Weights of a small mixture-of-experts language model, trained from scratch on English Wikipedia: 9 layers, a shared expert of 192 neurons.
Below are experts of layer 6 (counted from 0) of a mixture-of-experts language model. Rows are named gate (a neuron's input weights, with its number), up (a neuron's input weights, with its number) and show model dimensions 0-255. Each number is 500 + 50 x the weight over its row's rms, rounded and kept within 0 to 999. Numbers have three digits each.
Before each expert's rows: "gets" lists some tokens that make up at least twice as much of what it gets as of all text. This comes from a sample of Wikipedia text that the model never trained on. Tokens count by the router's weight.

# expert 8
gets: " of", " in", " and", " to", " for", " with"
gate5:384483454538543511520524490445527555477450519498577493533456501450485486521512511478543492515440532512541498515523559534603449510439314464556455464486441600488544492497437551484510441581551591553465574566518598465491455535559464432536491550562485480464495508537395520564504568534525465565532512472516450524531534534490500463488510504546500560622490515574407427544504451642470480478569565517537522492569599591516401426485576458546439510553519426509445564419421447490549403571530462485492561494440511499476538387446536453507519544482477548595496529408391467531548447501563548484512461509550444495501446536472432465453480532474546429501460549492427541498542471487537568460438584487473469531444494525587473495459484512525562562453543628519438535504518559551438594526494513
up5:488515493508558453530537401435521528489439537458584471553424527427501473481526490456523532537505517498536472527508560487579398515447341413512456472494484572535591468467451530492492446593549588528502557487488670504485391590525449514564491558534465489439530440567445512561441614507520459463477489488501526584553499510542482429536528470549531593609474502572462439526510495610466458469511532488495541505571602589557538459466528448543405488549478503570463538446452488559567419576577494519465511496388523492471554396458519514502555565503523563541516518500435528506548476531520558504529439498521510481519416529445454532476501471496559400499448520459466507476549465498525532435505520513496397492467472507555515448424510530521615588443510629528458512536508559590475571550570486
gate6:563561518612515504486448533457528434483522512529591441554550426482552457456533598557467453474552514504491473454495567455480545541472534495509510495503522516524478468489430405505459514541492406465471499559554546463579518475561440491581633514437450582441544468478480544462456604465448583500442511517476447509543539449426475517472574526563490523462428515457522383523459614579571471453402529499540497476504538551492487549453485441520494515537432517508584570483507509483486560598513500548481577575409530550523436569388552522577475419514595522496480522471556535535576409473554528540552455495481468402378575544447456474478518426525501465544457557482516535462437541545438547505533533483507531389534501498623494496414466496565464423499445426570572481566430515533507407444503515
up6:560627581521552485479514456409550415488570542498605560443507498532542459471496542496484431470568538478452477517437519435465505439507464476506531463448506481530555431453482343459516414512567400571500506471594548543482476495512521520599507462475460469484530474489488557476540437482492503507442584431412523483587541458574480480467584440583445452504481476452463505464435528542525494438372494426476483450551607432480480540522460438489508465538462565502439475509495468470469432573565478458568567560475611521658491484464555499493533480522479526499552465561569484514569489494576487536472468599573496462442449565444485506523517451443562508499433524498506507431555462585476520600466496495442492517478441433515485510513542378540501578458431448426629448513515545530535496515591560
gate7:591495500458505554515461421474544496464509566469424476470545516480482503378514377585493460478482467574453513581422549552471623530550607488471556510574464462532438459550381506643502477507568547466601616519550497544462424542496516507437450450446448471556524419468508547570440509476424421476435582455474506504480591495548531422443578520511537502498515494437579537557420551502494456480504490493503442509519479479523424527581470488563528570550486558500518524582459510564424460605510482478487484551503603459625499522450503482468483482475519501519535460536563476482536523573512450414428498542508521470416459481530544531461460536499498415548595530570490493466576479512505475522444540492455475548541433437562550612492598460523464595509473575470563443553548505552509563465507520
up7:578541468481527493526470410550513510410565567444440464511549485478464507414541438579499425508465430552486505492480548509466521518532568450461625540579487481480405446565388533615467491502553563472560556543473544524452416573501479519426504432381407486591528472416515502508464552511467406523458571427519502501514604527514541443497541584497475521472462545412566546602418519468482481476474522504526537561522446523477441534521509451499531575559434541431555509565430487535480447535477392456497490570525566442637497469452464481460448441482549508542542457484625469480518526581512456414515493512527501491466459463528514546429498499553504438532591481586533455456586405509553466543440505513478450580569510480565543540459579436481515550466488515466553473579548500503436581448488515
gate8:521524482539582542493393540496515453589474473506416539410520459457579499436532430449448498489471467501460454510450405430483536521452491542414505506507538433514516524452503511506368457468454521486496569408579497491503506485460542473515461555485477417543510470543478452539459496420591506496419554518495394503506591558483464558454522488532438596485489550490483424544588482501564495511546437473447578496608522437536544524620439522510480600531424522497501534438557498486484436524521395423494461554644504411567459457488562477504500485517466502360454460525492478490552466496601478503481499509500477517466398472510579542489501456497588431504514535539525408529532505460580430535516558419555424521442531468488413487477537445535563493453506632447639476481450457522549528482450560
up8:535539460496588509494393543488505521601491461492400507393549434519611499455490474515464467456425501493443458459509366438478493485442494491461531585468558474551536515407480485510383393498468498517486553452559468485541558552452540509516530490469420436548487467531497454512433474381605482504424540527505425479516623565509494565503559489507454610459496528453533433496573470536543497469529480497455572483561519457565484512589434504488490580538390567511456529419527545459527499508533402475488482556596495423565512416486575471486497472531427477407456478537538412504516450484579408494472467508500476526473413473478608576466455437547552460494512502549497418531512443462489425524518517370534402513490525453471402475509537428493551513501507601518605496510496457509495517485468555

# expert 6
gets: "\n", ".", " (", " |\n", ".\n\n", ","
gate4:521506511515421538436413476431530512446413515470544521497484458464481496389486484489618527536549481393502432486475526455587584424499570482507441540494457410446527474547537485498459465509406498471450444489444548604505447508420512491528495450480528560556503484572548457485492421597479610590465437528518502504485507473499525484570493375530630552369532422460477574448509595548538443544502519475508544451437604534467504502479513414549419518514463494464507470481412493449540503578477511564500599521438477522425525436521494571436470497436603561519505516610558508504561547426486585532554511510442554475431496520480490513447535506506519479457436418435468485470491516544490519556578462526580496518412518533539588478511457452500640478413472437480546507434402496518458509502495520
up4:530527562526403583457451453453560423508488562493526508428498488493602453460587453422602504527522507405479414556463542508548540446548495547507453572469516456466517470532564416511477537581496526514499510484503497590513447452476565444458406365549487530593467455597474501494537433526501506520445471479528498516499415476546435491483472416529549506474574485517490611378536498440547487469442492506478494372454536545486475502533533363579469530513461474413499514468398493442530464565502574498505551547517511526450481443524469375475495542434586497483504529544566490510555594473432510541461510504416568473421520527551529541490479468435502465430412446382516493451490449456536464519459498549588496516489436363517526461492537420493599489413410467479527491507445481459494563523445493
gate5:433586485561531381494503455498532447500522567427563557513501571519473498577512536497542500471535539511430463431515548498537560397507458505589543492460486468439456430560508502415562530546552460606495539453548477535483438504576490558487515541511559398445554482587389544520492446503483523474530478380549517456570579467553581480491487492542453525557500490522486528474460455495565479474503434419455567469504496460542514429486452385491539462550486446601439626461444416428533510486574488583605501529448543455546564512448495483493418529444522449461502468495519498509518446604549537581589512535559493508382460510388445561562545507466566552506519478505541590467499397563474442483529460507448456515433428485597551567458522489562479541492470427572576472498523489575479517521526572
up5:463491528538451551567416551468501487517547479477540562514553488494474424528568478484562491429515483458461431487350460568473567464624451489508601459400506440474544489514560462415590452489538447515467525492534499598534435463434501492503518537418576491530551429571510552462468474519542545596485539454491392473504567473562489579458581517521584452462460412473548482544468499557573466469563405487477507542503572521465483415492496409598437462476513499570468560535463505450445505501525490494556498475478564487544562455450546454488465474500530501570531428519513526479524398537578454498578501610519560379353492500454471560534488433433527567497527515557486531394568470526472573468490451417536531421412485411522492595467567462575460532497538511491488510461434533477504450466538485
gate6:543533499524525553477425518527444479582584502578477504489527442555527521551581492450503421491549520501520510513507394461488523507491367428531545456486613601490459507482510562518478446450554548520495560575569461529524500496471507471465465497407579459486500484450511559463515519362420523518601532544477492477534380549513451520458596487515488448501514603539531491503558503507480427466508517501619442458418463491499428536414488569503390463516499451440528424534503445505536453440440510562513517534507514479490540492519442366510530481514550488583502386381506522417442503482493416460516606463507548517483385429433486455530413528572500527547474586520490496474564430525528626503469590473493533520479486497441519534584605561504501492530578464455595451538562488571468469524490510
up6:518521551515572513466429469508477460574518545555509483513581454516511491519569481470516421485549561487509554525546359509522489524474379410516532490477625518509480483513629475507477508412562528543484573586540504560543457404517516440531523558481513511619500496450540565483494490382480480524602543500469426518507404536519449532499571468494513457500439540517458513554573558419536479457515514456540364444425417550548555558495451492517396475515559467423518478491522421495524467538486449567526526568505522532513555528586488415552562499514520510513524435471494578462449538395484509501508567467516589493484424449361452560464489519559528497527459595521462491554537449507432586569466567498525596530536476439486569623560611564503563494512568465465526414476484496510471502492543474
gate7:362525483567473432490577511415511538508516492488561478579523552590525483537518497439473432426456497520448526503550575441546513466541462503454430503474410529586527400515513438544502506618451518473561515546574522504476453412530538506490518528420477410414544505427514494400497456482545536545498512432463505523569609460535454509405534547518490480486472534418473639546466519498473536493371539485523603483539513594508426488484495455507539515449454420455505585454417471428539505512558447522477457487528482415566531519507491510510504491474484539416492572529534459574519412534484447470434476549553410459504528524498508467461616366527567678477525544486513491493497498524480462509503483442466559432489442532525412526516548511554440446522460592503553530603455491573558449494490472
up7:402469451541478498442530542447502563505491453515505487543485562530544488557520546471464399412427486465462484552535551436491541501543468488453467501488443536555571442472462483565444474572416536449566520566513599502508430476508479496454522529431460445481541506409498510420496538490526561518494508501514484493606598468548464521356500534523486468499499491368493584590498545552485448540450578497503533543552468585464409536520552500492506548431478432466573625449469495440572522478507431573480504451527537375531482538533491467546487560519456534425462530487495517566483439542462480479457405497596377499497539539547550466532559397524600669423529544556502559477531468503509411505441524471379503475455502554481456528476530525577423450493466559531573559576451507555492460467434476

# expert 3
gets: " ", " his", " a", "19", "'s", " her"
gate14:497503553557481515526510502569459509393512417561545506537515547532481510558564420522530562553476487585553503494523537498529495535600534551524464387507478497556499471476553552521442552492474528483466497470589427432471503548464495507508329439500444451581553401559551553595444490494528505493495495521476458406494456616565446503623517478510491477412490427494493529529512552481515509442491472504529466435565530507505519591428542525501530475478541510567448502507449461516484373589533472439475535571493609555519486463467528572504446408503596434522527440597513598401513483537496581526516452530576467470519476535477513534484462585433518550532515496502598566421481588487479547599472521472405576479535554505543546447418515465547528491452489485392545488476479577478470510379562582
up14:493517505546525507531535495554466497386507407548509510576525503491448487555536450480509581532451570622558539442537532534532510531569508511495469369536508484526464485457541537532455562449444519504433529459614423476501472551493518493518342453573477480568541443550578511566441532529538548452449467484454476450508454582620440482627496437498479482418497427533497527508551529497469539421467461524554441427556487530493500609437513552522536426481501482537489507513450498499517403560512472444450534603514625533531481510528513541534456412495616456496537456583499599435530474491489579526569435525543504504506494522495496548480442613462560565535496486502611569393451607529492498564479448550444557523490552482531482470431508485519544555466512497416575486452488567528493504393558565
gate15:507504439486546541497510499416529496447515457486483602437447412528452462530558469531472559467546507463480424462489469553487539494510556462439510499390513517497564473436421460450407378466465427540480475552578574536516469508448604470573512461493636413469560466504442538485362555432573461542390554499508515459539464448517473503467474520475486552397587543407538520520558503547522416501536482466521557484538683480453468478453477450518510449472441487507461493518469563493515509481498471456500456496488477511522428522513483580534499490509567518465512475473573412486523543444529581548497574517493515443520407496382430529548451506540557542417519360594546458421514489487544433554458548374548560463482552495501571465489573480556507561471476537512558486490522490571475472394526536
up15:532504456482588524470540495483477503495533455533481524425498418550483468522535493527489569411532610506505475402452499503473515473528484514417471541472476472464598506438407506439401435470458436452519561486561589513522551527505585551598496443531591444530544485495401619561418534481527500557417498546476495463545486466474508543421513502488497544446592542429564536497523462535541391565535498466537573555587642497520517525476506481515536487491393519501513439515472552504543524510468497527573445485469461503522413545432559587600428536491506544461519400496533464419521585441526561569452496487503491446521355466416436493562442491500525523418552400520586537461574484454532487507450599391584517479448598482490596514511524497518507508508529558558549544506540514557494478429523521
gate16:563560582473410521476582469560501417504515556458510492568447408457523450543419501511444533508595474451507520553444538468519582545499565574507358504568474465537532416530500590480437496498514428524428522456390516508529431339455616536507509481496447457505443436557520519446456531498509500495465502511461539517364605394594491522458465548537474554491569481446497453576461457521484497574519507550505552536480510481445606560554514474584416495496505502459481474471451506523461532440553532540491553523488476480453533396462506524516591531517536556412589564514547503521555512567555525406506454497498523449473616549506522515479500457506492581578564548517483558495545574488473512570475512454489498485380492611522492482433469522508433467493488537531489506517543464388532502382478431
up16:533585561513448523479517485517510402498544529491516528562442435480498436533439531496457579463520452483504532529450494408535525503487530557485440449494504388581483435508541567455463500560519425502450588522430504530565474392486573594508444469488481391457463400554482515476455500513507514492451478478432500538405567431596476455470484553571511535494536484410470521649453471519512491565464481528456547529490527513478546529552575475600397459498475518417431442521443501524458470469549521581536538604425453485422512424454514495505551558444567520459618610491545461546546505500501551470525449485564547450454528593501496519497431473465456571562553564515453537513535606557458581554433493448512483479386449581495427475411501470539487515460412523488507518463564470429559485442414439
gate17:469549542458402477557445479517512505471491423570440442484416488567500484495502439529509543473564578548496521501475486454506588463408417496460562496452489522491539519436534460454426517582451417414528505517539558536463514576475439543479441449420480535414523438536518541497403484387502557542480505522494431504482461478523495438441460515564572488523489459465441453544509474502475412459509474465455534508504469520511516441549437467559486511509462498553513500498493432480484523525608433463595561544435430534563641510427512526542446483411589503488621536467513493463542524543502549511587437507503650509477512488495500548514559490564447599497477533508463461461631636552542495494511615461368449485481535495560474372437569501564610490484440512511480470524518459482536390489470503
up17:460506501473436504573461503529484529487487460562435520500419475544477492436482485531505502465501501542510500540491480466458639461391447523378581527445467488570485547442482478463494546630443396389517537519516537542420445568472454458532513446487517521447515410534505476506457494386487601490468517496505529536533434502549551465519471443518542488493469493511423472489498433527485539454552498486458527544386502524497504517571428487543567481549511488508536513392525437476484554508529431506549602527369409574570633503486562494544472502467587494483571569488495430526510489494504572551477427456425574544476456491519500548485598504502503572475481551575421442454657643474548484488469557551441456444472501510529514415464508511521633472489445511522435472530490424442573459495411524

# expert 7
gets: "19", "20", "0", "1", ")", "2"
gate9:601582469502473448411385458553435432509585518517535486459561480482540492436515539578487393532529590465474411451455508536560486466499415511549438511528447460454466498475455453438533495502574430479488486542542458538501484416490525474470446477467444512510500505526496457533504432531494497506506445421452457495439541426536487471548518454539455468444529467462319508474471493564519521481455432542486542374534544444593496405494463439451491389566576621561468447563556460450473502507537526453584459559527462514521540512428381495550566537441543519585455479522506551563552523520510525509470476553546550495462529412462442583465479497594463504418496456453502440500474605540507511486516489457441502523502438485531559470419521484511536519529401492341520519545513404553401519552462558
up9:586548432493501487481435486527457468474531514510582492480568460495532504439502530617514411548534550500480445390507485532551472445499436511577470528492435473461420504496473442461522510514547407476426459554559492548529492427528512459474488481462481462530503523538501461505479460547504561509534450455452478483432532447488494446575498492533523498480520478440329531499472470553497527461482414524463563403523508471612479403494493427449440358520533611527530449571568436426492463510518569499568478536516433495489596500411391510585585499415561532523456483487499564596527511460506555514437488567553561489476508427454437545483482494571443517417476514504551462478495570553483540475533567441452475501493401491517555489375534472532517466553355487358512528540515420573431535558443544
gate10:476584453552478531541496592480530507384564506484580526489498517604497450447484512607479539469526498580540527516475438479547395463561523505544542516487528508428549454492486418442515539550464414543519538604480588516518409544449484500510516447472546595528568462506484490514519472468508488571540436464460454521483446574471465587474503599475437456546456470493521542488518536539546521417455391450470556531582527464588422509539487488593533510470500541513485571456484472474555526523526566503519381614436344501555460547504497563437473510420485594558467387477528467499543541476464590585467574538557534533430472587431420446527516497533496522434446508427509465431426483556411523501441517528506524479484446488546566522542532492574545467588498479495540409563553505510567558448428444
up10:462582473566460563555496563494500484452578546490595535464563531590508458512528505483482534493491505482542606504473393483539414508527468503526571463550506479453533452489453436460514525537475453596559491528464552534505420509468443543490494418472630549496574482517474481511655492437516568524511459491418403555496427534470489555426491594481470377487499486476415497534518522525521449468363395472584521489502509516548353518447468529554494487483522551546430575494454369454511573502527552536506418609467388502502441537528522514499471478448423549548450422498466507474504483495433547521472502504517576546439477574450448410591475545530543578499421503511560458447462466533432506439447471478516494526530505433523542578575518486605482449548519464517579512533552560451557502470506471
gate11:454581549533438565483421522440506486457546524484471388563456481550526514467474528562547549532512503425520473478413414486494503538527566443575513488425577513509492425482464454497500489537537486520576487497585542426494491525497580505467463452473422535485538469456588484576537450482591505502596498436428492477466511534581460476447523574503520445493470434431504468682479614585520550488517491504488513436465523453451538544484468532480373564518632496408400538531382561457483434541479502554485537502503563416523458558491387399481516528601453449525492451402497492492504510538532486385409556498553547508475498540389562503442457516604502511553470474527504468526460469614565528528468515565444529557596470493592494535552520523544506444485512498496506476466487535419509497474495524
up11:427602556556505519463480456501479478459599499432481443551471478512537483504458487513484537494531459396471459443397461498504511587531525500517481497370531544512459437522441408467579553542500441530519493541597591454438457522545543513464461424498494528457555530513596494506589472562519453528584502435449519501538484540546375552424516592540474420494399472447455518583541622577493521454504482505464488534460567445499469516492474518509421526508580495428414463478406575484530451509505518489525541571424570470511488580462368399503550526525495502562527394428475485528471596473520455403447550492526546490465546581396576427412505510567499491483445459484502463509488480505552524491424552566528487507606409511604456536518496505577543551492453462479460480448494492438497562467470542
gate12:494596488487535480535469518470508432563511554553424562466522431497550479491561401458478482483499381570527532499541518373522564533422406527494477563449511527479510547563463481574538504460539391465494590553594476463476454496481529428468479493546544570501552545511517459475566486503501495533530526475483546480539519483514459475491526482549518485484440451455474527453479433489554597470461432472540508584461483471484445517545490505478500575491613510454473436461474485404555368491506499432524555538582516537524517484491515341391611563506456447524561535490469536576451483513525388502476625527536487446536552582504534480495494517490521493645504600508524594480505366567481411511473534604509455526506494604487501527577430533495573491523483499472500411500436556522454581430512576
up12:547524483503535500541457460476469423591538576521501569463524474541599505537540433411480527461527305610542515545539495360509568509468385530475451534437532531463493559537500451539526479469575434463493604559571475464502438507477523485512481479578526603506568583554524496532576437460502533531490460471489510502502559472508481488498504500540564521487419422441509490429468465452548609461472414451562529539483505446483568468468427470441491515480614542473472451494509537436554366517524526445484499569552450495532520470478529359347529539468484476495569524441501576525473469487531469518448621543539481444544503589532513481535487502504511481648515568537481512502511432579501438498528502568457418485482465542528549551493486518497559482512471515455536444535467518486494564454450620

# expert 5
gets: "0", "1", "2", "3", "5", "4"
gate9:484527525509534494525410512559516467469380533619513446474470449541447442340478463536469470436546445570461536385470426429449511528483517432516515456500482593435482471495459462563537524553496442494515519422538597531531497464503417439450468450460543442541402437451559592648457520507422534499540484500469517472526346536540475389473532485485521606477534490532486456507469512513532576457495542489476548511571533382502548479502459469558491523505564473568510494455458436504472537451507444559433574556486553537461375545465375537483605553501589513515532525437498486502529436546467576520426498489528542461411518520530475497481457595490450532501569559481448583498483601516457466483544472479578550450557519462564519565522491502517503500514492506476508435476410499542545600476457501
up9:447504535456578527460444503542495383469418559584476476453490434528499425426446480512486461430564473568524582431465441409446501530526502442517533458446523549470456497495489505541529501581546483522502525466512503555548494462578432463482506526449542498466457423492537571597475506519460540523461426480469475490513315502554466353528550520533555627472501476569477377571463514511502555477530535458496499534533498432519496483543427479568519525451524494505537501467424481512427500435533503513414543551522542576446418497445369506455601595468558548494528491380491537523500437557500606495485531522560595475398476551556487521516471554506447573547509568490445547495469589485492523473554418532563487456533498412575496529558491491565477517432520531462480445453412485507609587478450503
gate10:450558582514534432528503469397516516458432518546456461484500531469516473434526521435485542474508607472520545531414546384515529578478478413529483349498537543506523463503554424480445439535589516486567509484594553512549565511498524466585534514460509495456528474470563534463498523508576422513476468420391519641499442491547537564439488474598552487468435485521501481499606462520489466395512466467489461466448491570492519502488504533526507557420554488447510465483410462532432542517520398490575449564485533495666455480561577470487523439496475523575546523564578549415470418532564464419500535496512468504426490434496517510462390488550453473585567488536436535530518387537626500381520502491525515502514489444522526523525582497539482480470555501556587423460487469459493435507510547
up10:513546571537524420562490479377489573525443496509469418503519517485532492436522520380481464459446535473534510530409529424544499550453483527544566381517581512510479493492558403461471425532526510484481494503575549515501543517537477415579529538473477463451522447495548482425489511471584429569472466432491465648532416482524550510369548543582618480474451483508529540443537519526501416378459451453475460552485505544492476457485475489550494586400532486446541414587399451481491560456509369499574453538476498534609485492556571443496517498480525541530567582586602581457445450456518488361502540511489446484416508546460528495446383514541402508554532504525448511516487436530517505401497513506501553495518455485515515539572568520563491483480497505538502421466425522501507500514521513
gate11:516517592571412577499493540513507375478499502478520533536496440468400441465604530435467404594553585413470478568567477528501511535520511462506493483501536564450443489548544493483429485414568451538508504515500478597501573471436446466503599542555540573616493482544496441595505548406558434480488509420521453482551564474449550472492459457526448642402442492517556489515510600521529500463498522455491402442490542464466511507586481493520482483466501438537467602531480591483537582539491502513535518597467542571524583485523540417498616550550571521529533543509528494482547562524508640414590547579535433477464520550470508595496451387490513555454515443472486563537533558521474508560566515478491454452470553493518549474495509521567463496531483529414483566463491529506494495392516510
up11:559497591507448538513469616532488403569536495536503522549544507508483424480543516469479416534542602434508511481501547467524467562557499466551542479537433500459458477427536453470424483461506485467542526510567568566498533506540532494520548503522508517553540449557420445515503530464531342533499478398527398452504531512458500429435483536533462575424495484542493557583469603504528428464548553449449457503517541454549470472612507461576529433423546533612511527627438492519539553547534562508519467535500475556468584555446426433441586569565561533514490434494538501478487570552536548412498513550593467491447495521533514555493409407526487501476531498439502483508434557479500486505580585380478472492467527478491549448517481537626504520562455571416446516497571457530496630380482494
gate12:458479551535458502447502424500522498476545488494437422541457495527370429536545426524524474542497423466504527466412547516508384466400478413465594438535466513471571454583485337491577495554589511467452538480490584469520407397567392527496519533532500559529514452489451415554588547549534561410495546490526630555390534441523471509454556516544513526533529521437358488522432488638480626443465464457545522485471527464568490528487474460594469495510503469564418484465555457428513502427552534541507494585425478503466509540521536460440487492513419527525513513504448511534567510593488453484545440524426534502444489536421487546508515478476542515547560521535468517506526550551473533490548478465521508533557454533542447577465566456606491513522444480514537440511510419472588503463530501
up12:447464520541450447432473432492498576487532492462425504590457496560442435613521429509522493493515420473521573441406530511539440468502526442479591445541463409470508477555511348463628502492593508527492493489480527529531466460573399503537520508535529527449527450487489428567601557572535518416511557491484652528421503501514564476458579538571574519529469520427447563463439552686482559527426439475542502521457520493502486557468488466605472498476538517555406520469545458438511538445560539494471479635526458551451486482534613440475523479516409531495496431460416515521530500567483442509561421556452491522463423598431507563510498520469548436526486545548513534490526503546473531499557496554501450489554419522517423541515543466565511526493502528543481439441529464518587500509517512

# expert 9
gets: " a", " was", " is", " an", " were", " are"
gate4:466479515505469464538464662488472429522461533573552623574515525556486480490516415474537547400491384487493426548513535461529563459556564561490513419542487439373535491510564476485449526562533522585492505463452542523528522453549484490533500507445373446437503491491468550483511451495477501417432491481539510534496435471462549517531496438545496564470484494510498548504443415462517429489406437526453570586569542546484524527501537478513583496549455524520515379503526398466411433445508482530528579592549490575464478555453538452396491468388526551588560522495580449570582478501533545527479411565586610441411431578506534569537542530525559427511614469476472532546548434472457456525506495526468531412450428508481447570518500474509462531398505516509499482513509534538521460538480477
up4:471494493488466493493482568454441510521409572477545589590504512521502475477462480487514535440449400521501520580532543502551562505557546598555439458496548462412513471473536500504488585495534455589526499497460571519523475482548365435564473483491375479421499508481502551467426462583439564382371426473512489549492478474506535432500447417526543513485517484453529530490418508488500483482344425508454567548485545521463571513472522509472558494551527535480503426483541429447414511417520520508495488621516471493470487562515545487427520459439540553660576529486545449521547411488518550517471445520606537464398480582508492650478520527547547422517579503510524474550546409504456471543530470547445491410466450490460522529550522510500579548396497502457463483474568533489542443569446515
gate5:424588537559543542514485453539523494515592468584559471532502504509506485428556439440493462491519411427428487540491441540520473459495544495501447451561556451484557416420413513507563415513467448447479486487408560451492479499506399488555482493490447524518480472480457611505461443420375519477445602539566453499541509490463450396477430480487486459480458486558555488511497567477539546486471494467543448492578602473442524567492438517465494406528450470550434454469490430461508462542498464455472544512417513493499502510489550422486580522487428567563595610534513666575582541545512461516494466470587447479489550534542418441529479497482518476505458441505486515537536641525468571514486480422561525531486512383475480507508559456509535496566452457477458429646416503442398520574497489
up5:452588545594542552475524466499535529560577469564506496485504541533481437460518409446544483550603486444431462509480516493559533451427556440512416414483521398477598374494420489488525426554458469446507567468404586514533490494492460507575480457490508466506524472492429589487523458400502524516437532497550457496535469445492515455510435479519457483483437506559537509484531557541584501543435446481527442481558605425494557546503454493491490427556463466496440519476457441452508508545510420466481500538481533469521516474458482447489587524466447605549582590630572619520611510526546512542453443521553417413445528533455410487488435475458515454470477379493482595528534557537492521575477492410501514502482454466490524520508565416552523553554438479443503387565427534469437460590559475
gate6:492524455488472467511560518515510514480481574599514583501462462528589497461506530408487579486559420475519417454472583537459577530507489519519350469504433512514533505450509499498463463501542497498479505502550395462462431488485459424551540489474494563496442474555524551494553471481549489521456482525445444475466438546510486583424508423540426506591585470487476474426518418524453470501506516488499582493633513553560488451481440539512490469533495480569431515533451482565537424543529478532482439632487448530504530459498597462562437551500574507476448581503473491586550419554501490534484438534472476502410433533430486484462469620456506455483513544388564500369665516504387380495470472483453543504470499481504432538540541482500544461344458529500509451458494409507610469525454516
up6:538488464415488502512539555552568523441518558532515575577434454545508512479536497428511583531493414470582514441490528539475587506472596531494385493491454542563523490485527500535509452507628495496466520505510447460481486465519454468533547466425471532505448452526533547439542532527570615487516456520469548514492459544535453521413482437572491555557522465470455481382472430474502467487539499512460623472572523536589470442493411478550432481526538431489452474495480473527513380516482494564470502633438476593467550497584587466562467511494564522473448601499463478561514492449515539494515512534463496456384432471435522548464536582441501481501490480494591500373659505537404432639486477500490551474518473456474506436557533507531510452394454579405457464458515431485580465518437486
gate7:498591534545469473532405489529539470461447514491469509421463458415576450458488557490451473583467534499481457549527509600507542488431407480534440491432525575453570434533523367523492575510484512516531560416484544529457488536424445481498469563483524467530489529570529626530646511571486494589469525481462500545583433433520470572428513361539415563536464497445456480464434483655490506584458455491460522422530476528497634641486527477505487478483455491513476567538416534491465545540543516491531512548521535473482415455453480512465512485434493539525493489534479550459542451550486539530501457552608473494463459487467526451498492484536533480491514477410613489642531518520438512521450467505438508487509486435525440528545507430515461419451474398500470511625481448522519438572551564
up7:481570495525464544560475449518542481430495451495455460450488483436543485455510525455453451502494569459515449567524513581485491504504437497562486473430546560471590464495567407519508526497452528510523546444524496468442466505447438464525510554529546456526550518533536629504621560554506491671456522485514487522567465395515445613462506460519408512503480500434518488424500471662463568571480496477497529467484491554496626622474501498505420517444408472463474564505454579485505559490501545454521460517520475486473436423482503494490501519453429535519469482506461528435543440565577514507561481544571445498447495462498499468489495446519555473490452532413618474633513504423453503524439429520359496538568535411576425473510505455472433420467511384535457525583491390486466408538497476